{"routed_scale": 1.0, "router_z_loss": 0.001, "lr_router": 0.000772, "lr_head": 0.00438, "warmup_steps": 200, "schedule": "cos", "dataset": "wikipedia_en"}
Below are experts of layer 6 (counted from 0) of a mixture-of-experts language model. Rows are named router (the router's row for the expert), up (a neuron's input weights, with its number), down (a neuron's output weights, with its number) and show model dimensions 0-255. Each number is 128 + 32 x the weight over its row's rms, rounded and kept within 0 to 255. Numbers have three digits each.
After each expert's rows: a language model's description of what the expert responds to; "comes before" lists some tokens at least twice as common just after its tokens as in all text. This comes from a sample of Wikipedia text that the model never trained on. Tokens count by the router's weight.

# expert 9
router:112214209111110112111145112125144088135113112153144144144139112145142145143145056111113149209107125144145143133144161091122146116133131200109064143179125110143111114143068112142112209113110135144127134111111113143148111127117144145033123112134238075113114000126115112121131129147103131174113139161020147146106145157114146111170065138145143144112125143143144130145112111024099148114144147144112114115145149124142104128109056145223146143111139112143111146067145138110144112112113131112110040007161141143111005114114113112144113129111129108171131111143171176127157144066127114106135114112140128113127144122137110113102146144058112143142111112113142140116108120143151128111112133183144082109125143205143112112157146109160146116113119146108090143078146109116111102131144102
up0:100105068129187118123167141133151116128103063096181156163142167148095155181146171158135087134101156106166113146107206162157144100113125078099148132100102081137135092133120175152164113141103153162072096115128129153147107108171108157168118136143084138186125124149104123173164142120146131160106122164078073152108149108129130164107117053213117087156076149100131110140162112146168158129169128121168040093126141106148120053141151090095149185167157145133074128123184131104160153167118137124100133077137122208145161197200116056091103070074112068114137077096144065147148125122122084141121157088141132189088139133118168150087135104121095106164122147056112113132125112076121121144122121158111161143087161137107084146156065162149155177123131130157074115111114160158115161132188129
down0:165152105191137119116142141193117149147146135170154142158174151104125114081073164117150107147090122186110102119108163136109142135095136098176255090122102136053117113143127090160092159110102109180109144129071142163156075156144149208156143121167144111114099138170139137172146179093091111105147128158084155142172117137144086067093127031152151093167168210110150090168151111123124123127107131153144147148168117109133111096094157114097116146132114161103150102090110157133098103144116153181123194120141132092141147103106116133077115160122149136079112124161089125083138108101103087133179116095114129121032150139124108135139047098077137116184101111141082151142177154074106138053117101118152114084093095076111054179161185126112144152141128147137129152125142129160159138101131158
up1:079104121090158174073143085132124182136166145122103136121195139163123084132136112095116115162164100096171131105137154129145102081093123132093106154120112130085107130118166118128104164141111134146179137084077102131142107154123127178109124133138138134139108087124138121156140122164137113142171169132132160117200046139146137150054109133174149158117064127126169144108108084166147136069083202094150136113196122103134112121091106143123188131110135129128132199125182143122107163183083104111177123127108122227128146101141108165070067170080160117113166137068147146113115104133088109115180122120166168094159110086062168112143133089168228099142138085148146089079094144130099135106119154138163153109220150126185076124130108163072172125167187157132135138175092154114170170171138113
down1:142154144105077157137107184127132136128147140163109080142150175190110068148132121130147130121157078080148127115130154088137075038131128106152119166096095109189145134138181157155109135140118104151148091135118104123146161139155055126165101080134138167171115128134122106152137077088190132102128171156147121122141186113125142245169160132120128131117102124102114142126144181132123108116148076138106099073101154141176086103179151149166104076160119129180072111154093143086138104133110068115135155118135086088134106126140124140194165060065191095141151130160134124178144053074141157069098177089182112132133123112130098120126121112084085134120086129130144091111136131108107115121148133130153123103115045147115104182111158186160132131030134129128109172167105208140169067167143136
up2:120161149098130114055107083159091138151051160168175101108136103136126157190201121165156152129113131092167174135173118174079134168081111122195093126122145151119091113145125112124145120142156105112155069184102116193138119126143147140148163109130105145131117149149135129090155129172081156120147183129112142139138120162082102123111167139115142151117148123171174141130137140090134123050174066162147140129160135087126120068106100082138131074092121132113190119187104142117062061185089154120125104144054111122091119137172138077166160156122133079136172132139053106123121178144157106118137122136090249150165091138121105138070156160099166122129191096105110108115106076071113146161144130126191111162087114153125112126133185178105124178178162197126130135116091089100146131152144129
down2:105191177086151126142087138137110127110074082107080138120133143127161129149078195212123106144126140122110178174064147119077132095089088125181101075099204170125168104090109114169107160147151135157165087193117157141132113105155167160090121115161155113113120109093153196113128185127168155171130107108119139123145164121099119156105194162120128113113069115127134124137137072172141131153135137144176155158120174098117148130122147058176072143064153074122113149155111126134126110136189112167101129177119133148150115116170111110112086120164161068076163144141122089086045166131165099123094179038100183118173146133103155168069086099141138113101053070118154113145131132131160115146102135134127141122104160117124107111127100125151184046125165133114160150071086156114128102150152099
up3:112123102101089146098131171128157078128136156125135134102160106109106172143104183153079149120202125132122128111140132152107107117129086055120118095118168103152113178138153164071088176111049148073161075136133113116069140191127189115135097107119178134083145110135105159111182121092157169122065136132104171074088124123118185103115125141175129145146107175152141141144094178144187152140162113115154167187124109144092090072122099116180105177198079112149140116132154129144176158122156182099109131126169192137109141180108130094161130167157112174165125084153105117136110090071103156160101136126169175120060164141124156115132128171181168146147141073108143111142117150200133092085117120084096141122097077097155112122117090129141111077138133134062146130113084144141152255132108128
down3:152106137099162124049104215119110117164120116115102134181109135171104087135107097124107168173127107091158069107149137165173120173103173140040167132122172146127131128129125105105062152142142066083149104158060131095119070104166104144103108189123136123120136083141119069085137147133159141132132067078098099136132183183184175150138128092078101147116144148114119090086168122112153161121174158131124139155167126148127168092173109178149165176165136141158129142080180144124145084099152125167102099145149151167094113161116121121134102082101101164169136126123122087119134158117116139117130170131122116142082165128082184104103157176116085092133134084099121042175197147148107085139082153087133108146080113133087167116114100182091178111136096151144115136162197126117141160199142042
What it handles: Clause connectives and continuations. Conjunctions and linking words after commas or verbs in running prose, such as as, which, while, than, although, plus allowing.
comes before: " the", " a", " to", " in", " was", " that"

# expert 25
router:113200085116052116114144110184142166138108112087146142143138113140144143143142210112114031102109119143147147124144131091147139109054127069108097142086130112143118113144134113146112153113111132143170112115112115144130113163116144144145121112131177096095111145132125137171087185141174129049113109197148145142113143074113144112121129246148144143114048142142142125143112115159025177114143143145113113111143139131142205129112102141171141143113126111142114144186142124112144111105114122113107140065151145142113153197112109113141111154114128107130091112143127182147082144076135113207123114114144131114134142087145114113151143144184121143145184113113134142116054129141245126133113127188143028026162144161143113113186144106199145104115155144109106145137173120123083151193144124
up0:115153094145157111165119080139126132087213135153084118151167125117150130098165102144093123163139128119207153165106122122110100109150172069161179121121146141116079162057134096116111060184107140095040114111129111157121117120145165147132169147116135085088076134168169124115147148100094098139133156236119139147086092156146104133113071090142128147104178100187146163124111128101157133157126073076105143120117180124139090168131087146125179131087105114170151187104143100088140114156075155129109144091110123114125096142138114163117108112084170059144084146167128159199131095164088138127086170115128108143063143125123165122126118176133149137094155105089149164101137123105167141117122160182144168123055122118148081155149122141072174178105177117122071180122177157111149155161219075
down0:100164095106114138152180127133107129140211122118133103148128174114108163109145140087081161103204115105124116166124136106129111157149034119091147104139128165128099110168101094111171116158153130106172187120126111109134102150124079116123111114197124151139106165153100128109084126139114113175149187151153087121149140154117112118074121141131179129079150120186167089101141122131162072102237121187121140125067133104129127109094162081182145167149156096158104097135151152103175116131131132171126162062167125118089118099138113154128157139113190200205045146126074116080110071131122137145124129138151129096145153098132151147072096088121113060153126091116138081116140113159126096154098127134075130150177109105148098160200121138098157088184064134108128092106102160061212116082154133
up1:102128169115104138143191152118153137148149114181123137124136126061141094172102170068144143139197145064118098123090164112098155203109106056082131082144120104183141090153107115095104103129124137096154127127136099148117159151138159122153110088114137100158123066101084111116082131110151119132043084169162170181118099149098091136119131139112168113130129149085093079163135124136083154141048163123090083153144148120126177070169102099103095121087178163117083119159162145185142127115073124109068168126111172174090132133156092070161136068131127175093095158158136108145092142084108122135181123148168149115128122144120190133039130129081106140141096133124196149117143188132088155164133115115103068141169124147159164102115197127117063112115106168203129180145116165114093152109152104
down1:117128062100061152123139086078124122135102222148116119157124103178133151109073084112144140120067144126124185164117128114133091200139115103153142134136120115127145191086146138132139143112089155187148096109123153123099144075147119183145120130147132147177165130153147098131154110106127177151153153131095060098124123151109147169160117159159100154153173128144097189162088136087151147118180180064146132113121142161092081058107151171128173152146144094119113105107104067154140081114198110126090058084107150095146081156122095087161086115109125123167092101126136072138154159096083122119113163070133121170116157165131185130167249090115145137194165139104100136121108096137156143128121174140183124074164156125142124134061138143096123106082147135155154120155080076061123083133142149
up2:130113115115166141137096111150104126144189077114142184175147115174112131158130096105154128147138101147126137128117109153124132120162083085072090111142077203149200123202149147179140123118137132095135187104118184113039132133097081141128094124105153124104155182150157153153234182164149137138113080146113095143072105209134071152122076075070167152100132138118127089119103108106067122083109099121120148055160112088141107081151119116106161158105155154090115082123159071115123095163102113112123138129182138148110129093110070144151153137097150105127208113131154110136149125147113157085120071140213092148145158184162121117115145161127079129074078164099133136132076108083132106126105122123169138135161103087111090141088136148081143121053137183160101158140087146105159132178128105
down2:150128131176161115103087147124143176100157088056135143178110089107161152162122142128147073090180111142077105103141168083224062139141188142139142185113190133172157175094087125101102119131101124145091167143123135125112159142174108106132115163212094103091158184142205109118123090104106107128188097136093146070164171151122180066137093105102156120152124083126103090148136127119104147161148118133143159104141126180168158125115169117125153175112061146113133126102100152172099111120158130091120099101126118111152167092050092152133102115153136093138100142068126101087096116144107107147120086152166143122146183123168139073121141107059158158200069112155085115087139069109190121167102114160160151203121109069145174116091150093142059121095133117145140155128136136152132109144121159
up3:083129138128193107141064129079165105151094153108157174113128094089106079099166104090170144149097115117109110111151115145129129202144188131164098122158127075115143101097117121092046124122162110120118161139113117091166127176135132112121142137098123152144098066088127141129128092147124163094099113163108135109161072211154119147090097162113119163059123061115127095139057053111206117167141157197111074095071119137148139122119118140176149100132094114150075106120127144110111151088101117125161152107160148190131189120080056159096134182097128111165115140125107096151105101135126112144150112174110100149110156150083134121147079152120056108097154122094119149079130069140176149119128133090165110098127126113172210106161084162062139150134137139151098136138140137074141074162048193
down3:102096131106090143143117106157073144100140130130114132167156098107104140111111105143163119075075132179165111073156115131158175147154120115158070178117146159163110127049093103126153101088101114098113151119122195122120083151126110089079073123134162174121143098117138170153119212137140026087148135125092159150143133096137158077139098118120126102125128140177167084085175075125148103106184142152162170146156140115080128079115188219094104138122149109175110166173088133141086126102175082119119082159175141130086120143144159082131126137166127086210170141145085108125128135143119085111116183181117165170145088135146150164155072162142164148093096160128124102141132142072157102116131105113113160128067142140171179120065119129171149087132088165150141158031136098140104175128103161
What it handles: Closing parentheses and dates. Closing parentheses after years or numbers, as in 1988) or 2001), plus day numbers after month names and the verbs announced and worked.
comes before: "\n", " and", " ", " as", " by", " that"

# expert 28
router:111089157112165111112144114121143079133110117159147145144145111144146144144145042110113070096121122148147144155143126201163146113136125026108137145145124112143113114143132112144114065112116120145066133112112113145047109149161145145124121111129069088193111087133116092112140172144103130132114061117000146142109146116112148112038180154144143145114121144145144157145113111121177174111144143145112114111147146131146102129111145146136144146113126111146114145191145120113145110109111129111114123069182147146112057100111112112143110069111126108130101109144085106130117144033123113128128109113145123113132142105143109112059144143198115142143154114111137145111054112143123123128112131186143115165198145115142111112106143117217147138112131145104100145049125215168059040077146181
up0:136100098124107105113141141159142140068147116177148149182113095152163124157173118122093143113197140100152211140128119111126193138109159138162167117153125062138118164151110186176123130157117135115122143145148107128129142182093115104168138126118108137159179139046097118154150115187141159109143087092077089126153117120119205146180127106132149184136127080168146110114149050120173142144137060070126148131180179086161143138130061143154117192087168146173199130123169071154075168096139145126153103122131178162155105142107149154124155131146149064097150138122129090114118121108160106083084099126157137156100139133112110152138142176142140082146151059046162127117112155089117143118174139109169129165147167150179150130107097137149172106043103168137071151080083111129176138091198165
down0:074174117144139143128137135158111141144029146184119160106135131131137117141152174165117129108134146055074113135123093122113147095157123134142127166141092055122103100142134103105148143124074148137079157144092090168132146110130132081057112099101132140201094124158083108060126089095175066082143171143165078129148067148111112131137157140128160210156095075145169162116163117150147165133108146121134141134150115095080116167181127165120099158154176170082150180159127116127121141154146157143151117098113143102170135200098171105135123058119167235116129102205064116156094106170120102136163171117145149081119125104104176185082088080159115115135104113115108130101119129135142148160131121127074114105153150128161085169153082173131150121085035141110179109098087114115127116135164165
up1:100155138097192095154124189128124162104212129114134125171129123077118122130162162079152146114128141167144168049105110135127152126172119163170134128155201127162109141122131136175076143083158133105063123142094123122112077118123159137142056219078125109138107080169056159107138108179120110105099135118123101164111159070157131130095166129136131147126112144138150144096118127098108128162159110068202216075104089125121128126150168124153142089093188154116131130106133110127202115134152134114133188050139135128108165080058129142110122074126101081173160096149137142117152142172117135054113151158169152084124159115124079156111080178154109120148105215148137148134116126133095184123125076099114102114159118103115110072090150127078122159086114131127148196169094103111165136178109141
down1:149128159167195134152057176120062165099165124121111144138115107059103122095169099146124194105104112113132153128133134122071093120126169138141165137097175123132145153145133121165142149109183114118167039148152107122102118108146089141077192143116092086195152093197096119091151176072109138109124111108067178157114138130124178161114138134074129076128099115128168143120185104135119096146136177113158135120121102134058118151107128200140096141103079115081097149106145094092148113135138111119120128080091178126137101129183147122107192109158115131139083099093132123124157191151140165158110084106053158080148117167138153144135203202145114124162096100093097145090164105116131153073182079128163167129107113111075142210149160133119156055114124175132095116124174102103137151171088136
up2:154147180105105068176111119066136086153130078114139140148103110091099147183115070130118135156160147152132151110160143159166101084131171148116085137117106150126095159101107133125113151118128125088126097093107061151106131141158126152125138114141202149109162135088100139094125138086085146159211105125158162096151117131151146157149155148135081122105114154165039161119106157142124136164130146052040058159146154145131144099154111135190104124155112143030116071134155142087155066108143102101177138110114155127106116120097115125144104132140133122127213095152175148104145124148118095110105114067165177116149201099068185163128196123175160152087133142078172131130162107157174091131146100092140127147134072126123062055106082127080135125148127186138116100201153133185147104138162116
down2:110093180119141160126128141094090129095157124100147121141107176125113203067107130145121165177108110133114112133197144110096075034120101190077115153123147119094183127108124097108153096067155180181167138181130203207110124107125134117086163177209196122148180125150135083098067131122164146104095113089125126152124150102153137181145135136150088109140125059141119083098145099097113075151134104118157095134104140114149126130131104100129056141140149142131166121164116040116119146069130099125092182131157100126155076148106117210117071129143138159096187104129117098138135105118115126159098144134122110083175085135143124151099079116098140112146116126138119123187135131147115171103157168155149118129128117160111103133174098196168115081158080082140117214125147103092141064129157180
up3:094143165129097115076108078122103116145139094119137142145125171107112120152155104142101094130061118169157099136183116139130074151101134137130083120047123159147102092153137112102112102092111115071128130090116049136126119095133146139139074112150116069082162075155143056172153143128143171152092115127172125135119160123145118079076072080160154131103150116112086161109131087117175118136125114068093202159189124122093131099062153105165142113120154140149099159144148114081153131104116161089135197139156184119067141152162165121084184204112104104156047120196121149193151150158090146173104141141175158124102153139187148118118114121157106101073112129176089136137117167161132062122114088081112137168173160134159094162112122186069085125122104192102179093123139120108163147107083123
down3:154159122140218121107109169111103097174206117191128160092111083136115115187189111139130121101141103042143123161090143146095154081169172164087123080159137192119107129158108129185124183136179116131072094176132141148139097028105157157126157138087106077112154110135131122110089098103160126094131083068099091104197092077132108134117100124145189114130091141122139135069134184143141150142098128137123101139153135172108115114177162134111097145116109168090176133108174090107089113151102173160138133230101093119131167111080142190110171118135128076139145145169101093162159077149164103159157085141158129115094167163145154132051094166125102139109148143114097093122125123136094121055144138152115128134123130138067131121155171125076112073129169137125129137185117101147115115159093160
What it handles: Mid-word pieces and pronouns. Line breaks in infobox-style lines, inner word pieces like m in undermine or mb in symbolic, and words such as he, All, On, Two.
comes before: "-", "|", "=", " as", " States", "al"

# expert 30
router:111090052113255112111144107072144077134109114124142144146142113146147144143146155112114080175117134146145141116143114128121148106042136150110200144131130113143121111143129112144111185112110138144141138113111112141050111178113146143144139111133180135094110159129096206106098064145100127122112254127122145137106144120113146113092137146143143144113181144144145120144115112255185143111144151143113114114145143126144185123112110144021148144112141111144111143070144130113145112117111118113111161136080144144113040005113112111143110098110127112121107109144099140132195144140131113080126111113142122112135146177146112112102143144077109143142091112114121146108175130140124120135113126066143154157119144107143112113062146113188144185111110145110145142188140194154082066176144061
up0:137153148137082082149064139094162140137132162109170094141105131092205135093147116095072159121118132089105165152176136097098097110136139100043154160093112135178134136101166131173083169158123122124134117113141096097132108136099078115125129161146095118155121083112157173128141146123144089088131176162108180126117087127074145103187132176255098216093112105118098137153146177136094126184077131104135122090080114141088147143099143121071076056167143098104131108162186125067181116167051130090154159103155172161144105130083136183134140133178132151153120173126147085088092104118099127125116119122135120141093131109197125108081113119103125163119156091085136118196150140122114106136134091157136130121118086158127099153120103157131051114039093148176125134069138092124116136136139119
down0:131097134120094104135099149147162076159144106162113124171105174043149105081098123102091120145095106155171153154154148160154179100119134108161207129088139143111100096111140111153118149131166116175138107181151136111124157156116131168098137153154097152122160182142095176092122101084191140099160099203149081094169162158144156139109118119156099136122154115123204105085121171143113092116155092124176169151164141140128059168118161125075175145122108113055117147116128124216181149173117114104136189141146196126145095157148156091122106117141099101110127060126168132145103111088147058120122137158069135130208148096142120110110182123146055096084123063139172199086033126133075138132075176112134122101139104103126080161105119110115127116128113100091109085128155141152120111133079093
up1:118141106103148103139147133131155118102125148171124109137074146114181104068145095132130131155117134114134111141108139071135105134060164142172083092095121152100078090127120121108157081139125103103157123134187119129103126173110149110114114125102129108116121121068131121111200179171130126147173096188181102118040123111111090111103108177161142138119107091121154186120082056117069139141199126186103119117133144104125125162113120101052088119126114117156133160120169138090161132083020093156147159135178145130104121105081093105128113146099155127117108097097149154078148085078164074140085191125129129164130114097165098168143150123125114237113148096104086201101155107121119088167127192112137176105172140188191111165129134148162121096134166059062124112121114092071177110132136107
down1:126134102161143130142144159076102128128128155138070113161177165203099080113111139161110136131107145161186157136128161119172105113109139121147137160158097101065128136141136116089077100153091102159098126101152064104170123199180140092092110165158102137142136140160115114126100113142108112134186120112097072120080098056167084138125207096137158144142126065090062128099112179114128106105128090083127108150150109159118180102150141155095148136172163141153139161164066232121100139117133091149164150164157109116132110114045147092101144194123090091096155152175152109150075128094112058188120145119106109124113102130074134090122145180200136138162136123096085213103145168133143187122130144112110116134086102112122188135103111133164125088092136119207104169069141145143136086099146139
up2:105144148134138141156152096208112142101117115153112105154188137163098129145133115120144121127103117198103140070156082146187114061130105144104166145143133113163151124146138145108137138103091130118061158129091110070137066124141110103095067117154091088201177138095141114169125126066148133116114180111099148170117143096141072147135119154103125124111123094143157132145122138147185155135162181135152181071116183130107133146118116120146088129129186081135175180117111193139158057125152085141146149146133145156136181097123123064093108152161106108110173120177092138107163152116144110055096151122150166086155175130184087123140095156190070147151104046146161188085137126111203130165148146114111172155137110138155128176096132113153110143089138176135188089156121162143127046124031149
down2:080194103060160120177115109154085112078141098117142200058145111113178115111146140145124142142151047165144105076097175181164113140141135134135176200123108164136144148159084120089163118142117128132157153160135143081139160168113142143092134082123113194117150117063106119126145080133207171104073145082137113129136143148215151069165111095081098119137098104086141114108100073139110114121175096124078155119124138120255086162116074121130148135154128128122114120194132139093147126128111145131109144145097143092110108139169125125111154107109152106102110131084088174070104130162104095127148113133111175106101089163114127170065057088139111183082096148141093109106125181126164128156118091143196149139142135126148177147168130117132156124129108084126146134158086156165140091079126192
up3:077099100111141133150166121078133131128109184159079131086126087130082109121178162141096177147175149080095154199105123092128083179108142117110161180119153157146131147095156082105101144161106156151142168088099111183143148147146100128139161159102096126151091076198161127154209153153143152138144149097131124057129155124134110105071113141122128171124143161180131146128106108170144103128137183173153108126083136155100139148116127171087087136112106101136116181066115083117116106170124114153167148117085094089085101106171135070159128104163147120101147140090149155105166095112063143087121150109069116102086062098178164120173145122165241143148104118036088091153152190125094113120105114199146129141141095157186170103119127101121078178143095179103096118131111128096155182146122121
down3:135091128123159096086139118078116143111125149186159142156151113165083172136142149133180093070199122125113144143128166175136137095097103130161130085108082122101124120129053121149065071174187110129156116158161120134133151130096123090140102182092115040164138080045138085113136081135088129121145095213099095090145145114142080109111121113111123132079141151100129159169130167101168139180096131107149128133119137134049182118166137136136103114107096120103178136117127183145138093159185143148153068080134115110110103134146159170121134120114162087131153099123135203151137149134114153123150040108119207156114143136078161119149153165093136203162108149159086178100135108125149085053121148157117122229146107067121109105104119141105153147131107158133162120165150139127181146061092108
What it handles: Articles and empty table cells. Spaces in empty table cells and determiners like the, his, its, their before nouns, plus the start of non-Latin characters.
comes before: " |", " first", " most", " same", " (Gls)", " film"

# expert 10
router:111138139113101112113145108072145144127109112136140146143137114144147143143142093113112082075111129144144144154146125089102146113060127150110155142013124113143102114144100113143114230112108138144180120113112113144112112095158145143095147113131133080174110188120216145183226171143165126077117178069191142138113141076114145112163151141139143143112096147142143000142111117069104199111143143144112113114145143127142125126112207145157141145112128115142112145104144135112144111128115131113107091070113146143113181159112113114146111123112130111090210112143138091134163143103127112146137111113144131112127144168149111114116142143090116144143067113114126142110095121142165128130112126182140177115062147093143113115027143108217144202114135144111058142101018150152094078150141149
up0:134177119116152133112145138119134148190097190157157164143139109117132135135133127132119117104189164156147092091129154150080147211157146090119168125146142131146124173120139132171101144139119100146108160136143135146091142212138133099111103159116068102156138147034129061184196091139118140108147101116108136142131147137151107090112114122096121135138109144145131105137062135129125096144177101115100195152130014153183206190141095113061079177159140093135121174082168095099121130132116123148111132156193077158143059150106186062071094148089133124142135115088126063153193092155121073107132143033151144104126146101091132075133122191113095109117134125123092100163111103084156099186132151135094101084114117163138143127151116153135105143191111109114157156121083147135157116172108095
down0:135119130117130121140113181195123083096099138156160124135098133138086135147124072179198150106168146147123089144159141093124198141122145116110136118121144095121097183160120143104109092140135166162151115118130105112095155143129092148115161120118127086104108110121113123136127122095126164095132135107120146185151093102117053143159129052132126122119127128140130114175082063081142107164081084109134062161140142124111137119099110187116143159142114127125124136119172061071176196132065101034056079177077147095113125141137099137105146177168169133169129130108107144086108105186153158167111147168163102131136107195110213138098162186105109103123147194115191126113097094122055131122104191092148156141149115141119157142110233093163087150125150070137126096090131169153191134181096135
up1:172157151155138085103095150114095115126093106106125151164120113115134159156096116084106204125087132107149150111136065115134184073131101149127152153145152130137157209080140156189178146158117118113130144137140130078095126108103150170183116124123135104095166110122087232088154126147133134150072073087064138096179071075094196124118099125127168144125146225144099118130103160121135110068110161139098119045130100117123094124110145163125125133170093135120099121119141200148106144112123123079121078158128108090115149099108170145069152093139148134137162144162106144082183150139137174116122096111148135095145096147144148121110110157117150119135167112119164255139136094150117104092106117089175082123133124133134175101114147170133072139070180156130165088153057144106144067152146100
down1:111142187118167195108211126215171152086104166126159089133079099084130099160140152132131186128141110131138149089145026115123130189135135106143119144122102132151108172105115149101079143130141151168108107130129128121118139174143122156100146165116136122086082116124159124121135110114137140131145118109143159184147159151152140152147110129112063115126151144130120157078115070070092185133105084159130103115147146088142178141132141094110108155104152226108184157096128119045119149128095107145155174170190099128174249086113144169155109062106137124108093094116156103104103101104097124144131121147155110146136109087089180114110108151100127168210077101120081073116095122145102156182127111141081136105154136088177152139177101106166124124119198143108091097088129139079093113064114129
up2:124136151122137136085168108084156154128121104151110084164136093141101165087116056155127130160133159134109175125142173108158153161140132144115135116124135132082080143097137136078060120153142144089094106130067136185105139089103181166139147116098141111095119166155152160177123178115145135167138099080105149239102111120133201106099164054063158204116116149166126164125109119117131145204124062134083088124092115126130154160154097176063111132142101086135086111108073133067164141148163089151104130129106123112144124162197157137092174126127116167097107141159097108133080178166067093110161109069086173163135149100096076189149101126125113075115097130124075089165081153139106147141107181124112145121212112171151152175137113099139106115100154157123092207129119129102116146098117140
down2:151116186118106045171134162143154140099088070145154130092140120086095142141139147177159145186088107096085188161183116091159141181050080124126148094134097127056084117100151146105096103147079162077150137144082108078174164138093101125158148169148175078126116070102114203077160096132072191110128110157110139135160139177130154146129153151144119085155143182155149106097137128095139096098132098158148097095177111175110173116129169086149172126148144106164127108103154132108109133102157151120075160097151082155131076104132132167164104118137150079154122125145123155087050142152211091153085154092149136127087076113134157103107126114139127149148106131096174067047123198148134099127130145182156111178157113159144142113136111172099060126116135084152145136154108156140120068142131115
up3:127108102118130090109128169086173126163177128150137134111166146177089170186169079082150129152071167169138117159098084136129076143135162156181132152132091072168189143072063144161055091157075149134100127084157165163093195080125176127139116156142124103109149177186132127148101149131098113166172142188164151091057107131099075149089097183133154149093144156146081147188142159120149106130167159109114123101102100144137154150084140108096181103142134170116129191083156149169147184104116147052138172124112118121119142079140093144120147096125130167134136103171099115148152098088146171070145101086117114096128125142072169134139112061138193168191141127117130100104110147104056149139122127121191143129160136068117156124129134087125136139073133148145115076145129107101206096138126140
down3:092138161141144125103065085141155105146123144068150143143189114133147129070104160085132155113073110133155115132107201152138139099062092147089157149108057135143123085159093119139160144106170192080053145165102138175125148122181182114113158136141132128082096157157138138082124160163141115083117187129121113114133124081109161154112095098064153116153052141139111073078142128115118139085106144105159102218145130152112129126162098132134199128123198103133129114133154139087124143089164083155130085138104118083106149156129091136124196155147173134137159178127150066098121132109125170210091184150111183086106101099177128144081118128131082099132094171136109104097136124190094175130130114112062162141124099148134149081121141205151096108100147122118062102144170151180191146109127114
What it handles: Recent years. Four-digit years from 2010 to 2026 in running text and tables, as in 2011, 2015, 2024, plus words like including and from.
comes before: " |", " and", ":", ";", "–200", "–9"

# expert 20
router:113078049112112114114143113155142138134115114127142142142142114148141143142143190112114104049116123143144144163143131211162141117196130074114085142105128114142108117143061113141116125114114126142147126113115114144167114014119143141193196114129158111066113202129095175144149079144089134112114038159213144141109143143113143112153147155142141143114098143143143255142113111129200048115142145143115112115143136122143108128112167142076141142114124114143113146174142129114142114107115128114114180255104142144114089077112113114146111100113125112112092112142185195128113143093132114068143115113141124113123143156143115114171144142096109141143150112113129146113173120141086130125115134091141170191048141126142114114225147113154144086113126144116144144120086067174143082103144159
up0:100137099098134146094162101110131162160172082174199121158143110091144140158135150127071090118164068119113114105145131162152154075099170079104106212085122070106164183143151133120154165149113115111178162139086117111096147099078083083122146143113066117087145146095097128149157092137129130152100172138133154174116116080115073131139113070186129156131138106113073122130150156167173084098144126086124063133134119075111123105167142155159140192080186118191113091088111174111140105141157142148159132105142170124137144121138129215121080148151117152176152112161133067112083153170096190120107156131141151103162104128158106037167158132156189109171134088079102171121176106136053124134099126102128155139089154104158138104083183164151081120150143151111111100144138170144121096044103116
down0:161113161169121146127188176110148102142186131081072108148109145141114125116155123137106123132203140133027022084154157124143142125196079129074195137151152142123119140170100139172133137127219131153060129196139120123143095110177131093134134136076163174161146104154124101134081109152147140121090160124166119058111156166104153129133109113108076112154089123160111111153070137127133175102060121104098160143109151119150146071141109081129133138108109172156102118166136159155086093077126141103101135155171123150078081091079171113125147139070183115113141160115158139156159163123092092160201150115152091109141110098111142135112082130146102154077116116122167063160085155142119117120137127205144115098188086068134106149138168162159171110157145057124076109108159131112124114129108109
up1:139137129098136128063103129133078141117159152108094129173152100126146076114190129125146092157134144146075090083119125086117120043117160124106069169107136131120122126147106143168134120132052085107130153148106090125067140091141123129166118112136125119149192111074112160188122117183113121072149135136150134186100120114107215131141120132185163169111113137119143164134067101152134098095190105100129119144108094120109158129102118148127140080093085122143079139125087145095149084102126118136166079107105138116169137141071140071027112189083134133142157122154110139112132205127105095152119103125160131155153077098103149120134127166126090180006170127116097117103074068138136157105143148112139162115143174125123174197152139106166179118086149134185119068192151180136064139126168144
down1:087128143187072178148141122132169134132182167114116163127145135077193109146131110125117114182158148194156084120105131125127162137136195110115077166085153126123100162127136106164152159065101109164084141097141091120126122167162134143102121094114146078181123122143111110105167067151068115095180160071105102131159085083068148159121156093146091124147120140122097127105122097141100077079098108053112201126153138092096076166123127155089148125089146089113169096129156121145116155050158152179159068179123133115144186118118122131129179065105115126107134126117132133046099090127188119121136071134122150183143140180164210099162122139088158116102172151156170138123105106101064098098121075142096111164139123154149098113120142182177141163180142114118125114159120055086164126168162125
up2:098146137082092149124125040107172176129137177149142121127091100099100088138084147110101150107094116156137108150167110131106131175130075126128148153158113101054138166119113128112183155110184195118142115132118101104172108068134093132153180171101083204116095171129121076232136115180101080154037102083099146104149167133141150108101099101099068150121133120189127130149118130117076148166067161159153155196149143139144142128136147121091105115108138144085174135092135114088100110131056105072148158095102168089137148161130142114178044090087161167144112170160116135122134130082143121138143154096130137112133122168128102158139166164106116053090169052087178142112142090068119143093124099139141098136174117131153124145141114111122155124125117116075204120132132176134136101104112074
down2:151102069119146170161088125158089119119143125147063148096127108156126120094137125171102109112156157085164123125123145141162164095115100121084157154123140191124130096154102094160179104163119145159118084164139127124116120122145146164253115081142112115079146119130128091111177144115139160187169157097161168150127103122117078173088086138106123104160143098167127117090170145139121130142174174104139131128189097211147133167119136152142086071123136136133125121121195149149087138147113109109172124152098132187121193115134148067183138080177152124129088116103106158128108151130130102090134056149170161130128102096105145124096124166153104144053066169122158101118172130039114086109173149115053118124120115095101076155144089148083062061109105142181100196094140127151108138077064106
up3:128137171104120141084155141125108142141139118093142150156107098083107120111133082132153088082113142155139126153109200133156134127044136143131148138043039154138149197153176153087113132173096091170145126093127133139187103084116097137117138088142081135126086094130109119115115156121100186147117170095129117138122119113077108178076163175110090140135146104098158092136146136088137190142174141172185122114101168087146121108160177122162130108104117108104143112121169126081168043138108158123141112192126126148146138100125143114112120097143128168153085121134112114107063164224189111144136141096132089125115188090065118155141114111092104123119090167148129148148127182058094061174105178139150159133105133116163122127174135117142164116116147159129068113085017169142180113215137148
down3:164102126178100114129115119157134168107116167106160154058134123189086128122107133120121161168145100145113078101130216146155159111150129099150157127142142103144156169076134176126126110120099162150136178106137141046143160082174128136104122154161191144133107126128107131163109067113135067200114142134113170105181120147086128146107131112045121141132098160142140105095088154097137160152122110080117180139095118117180155075153157207115164079160095088086122159079085142115103105120165047111110103142097132072199114080208097179147122093140072138080091094080162123158110161112161162091149140149122111149141076134147151161105039096121156120138115133134130154129165163159080146072093164105115140126043146122129105176137159101157082115145145094141126186090129115167112105151153142
What it handles: Sentence-final periods, given names. Sentence-ending periods, often fused as s. or ed., and given-name or title starts such as Tim, Phil, President.
comes before: "\n", " The", " In", " He", " It", " This"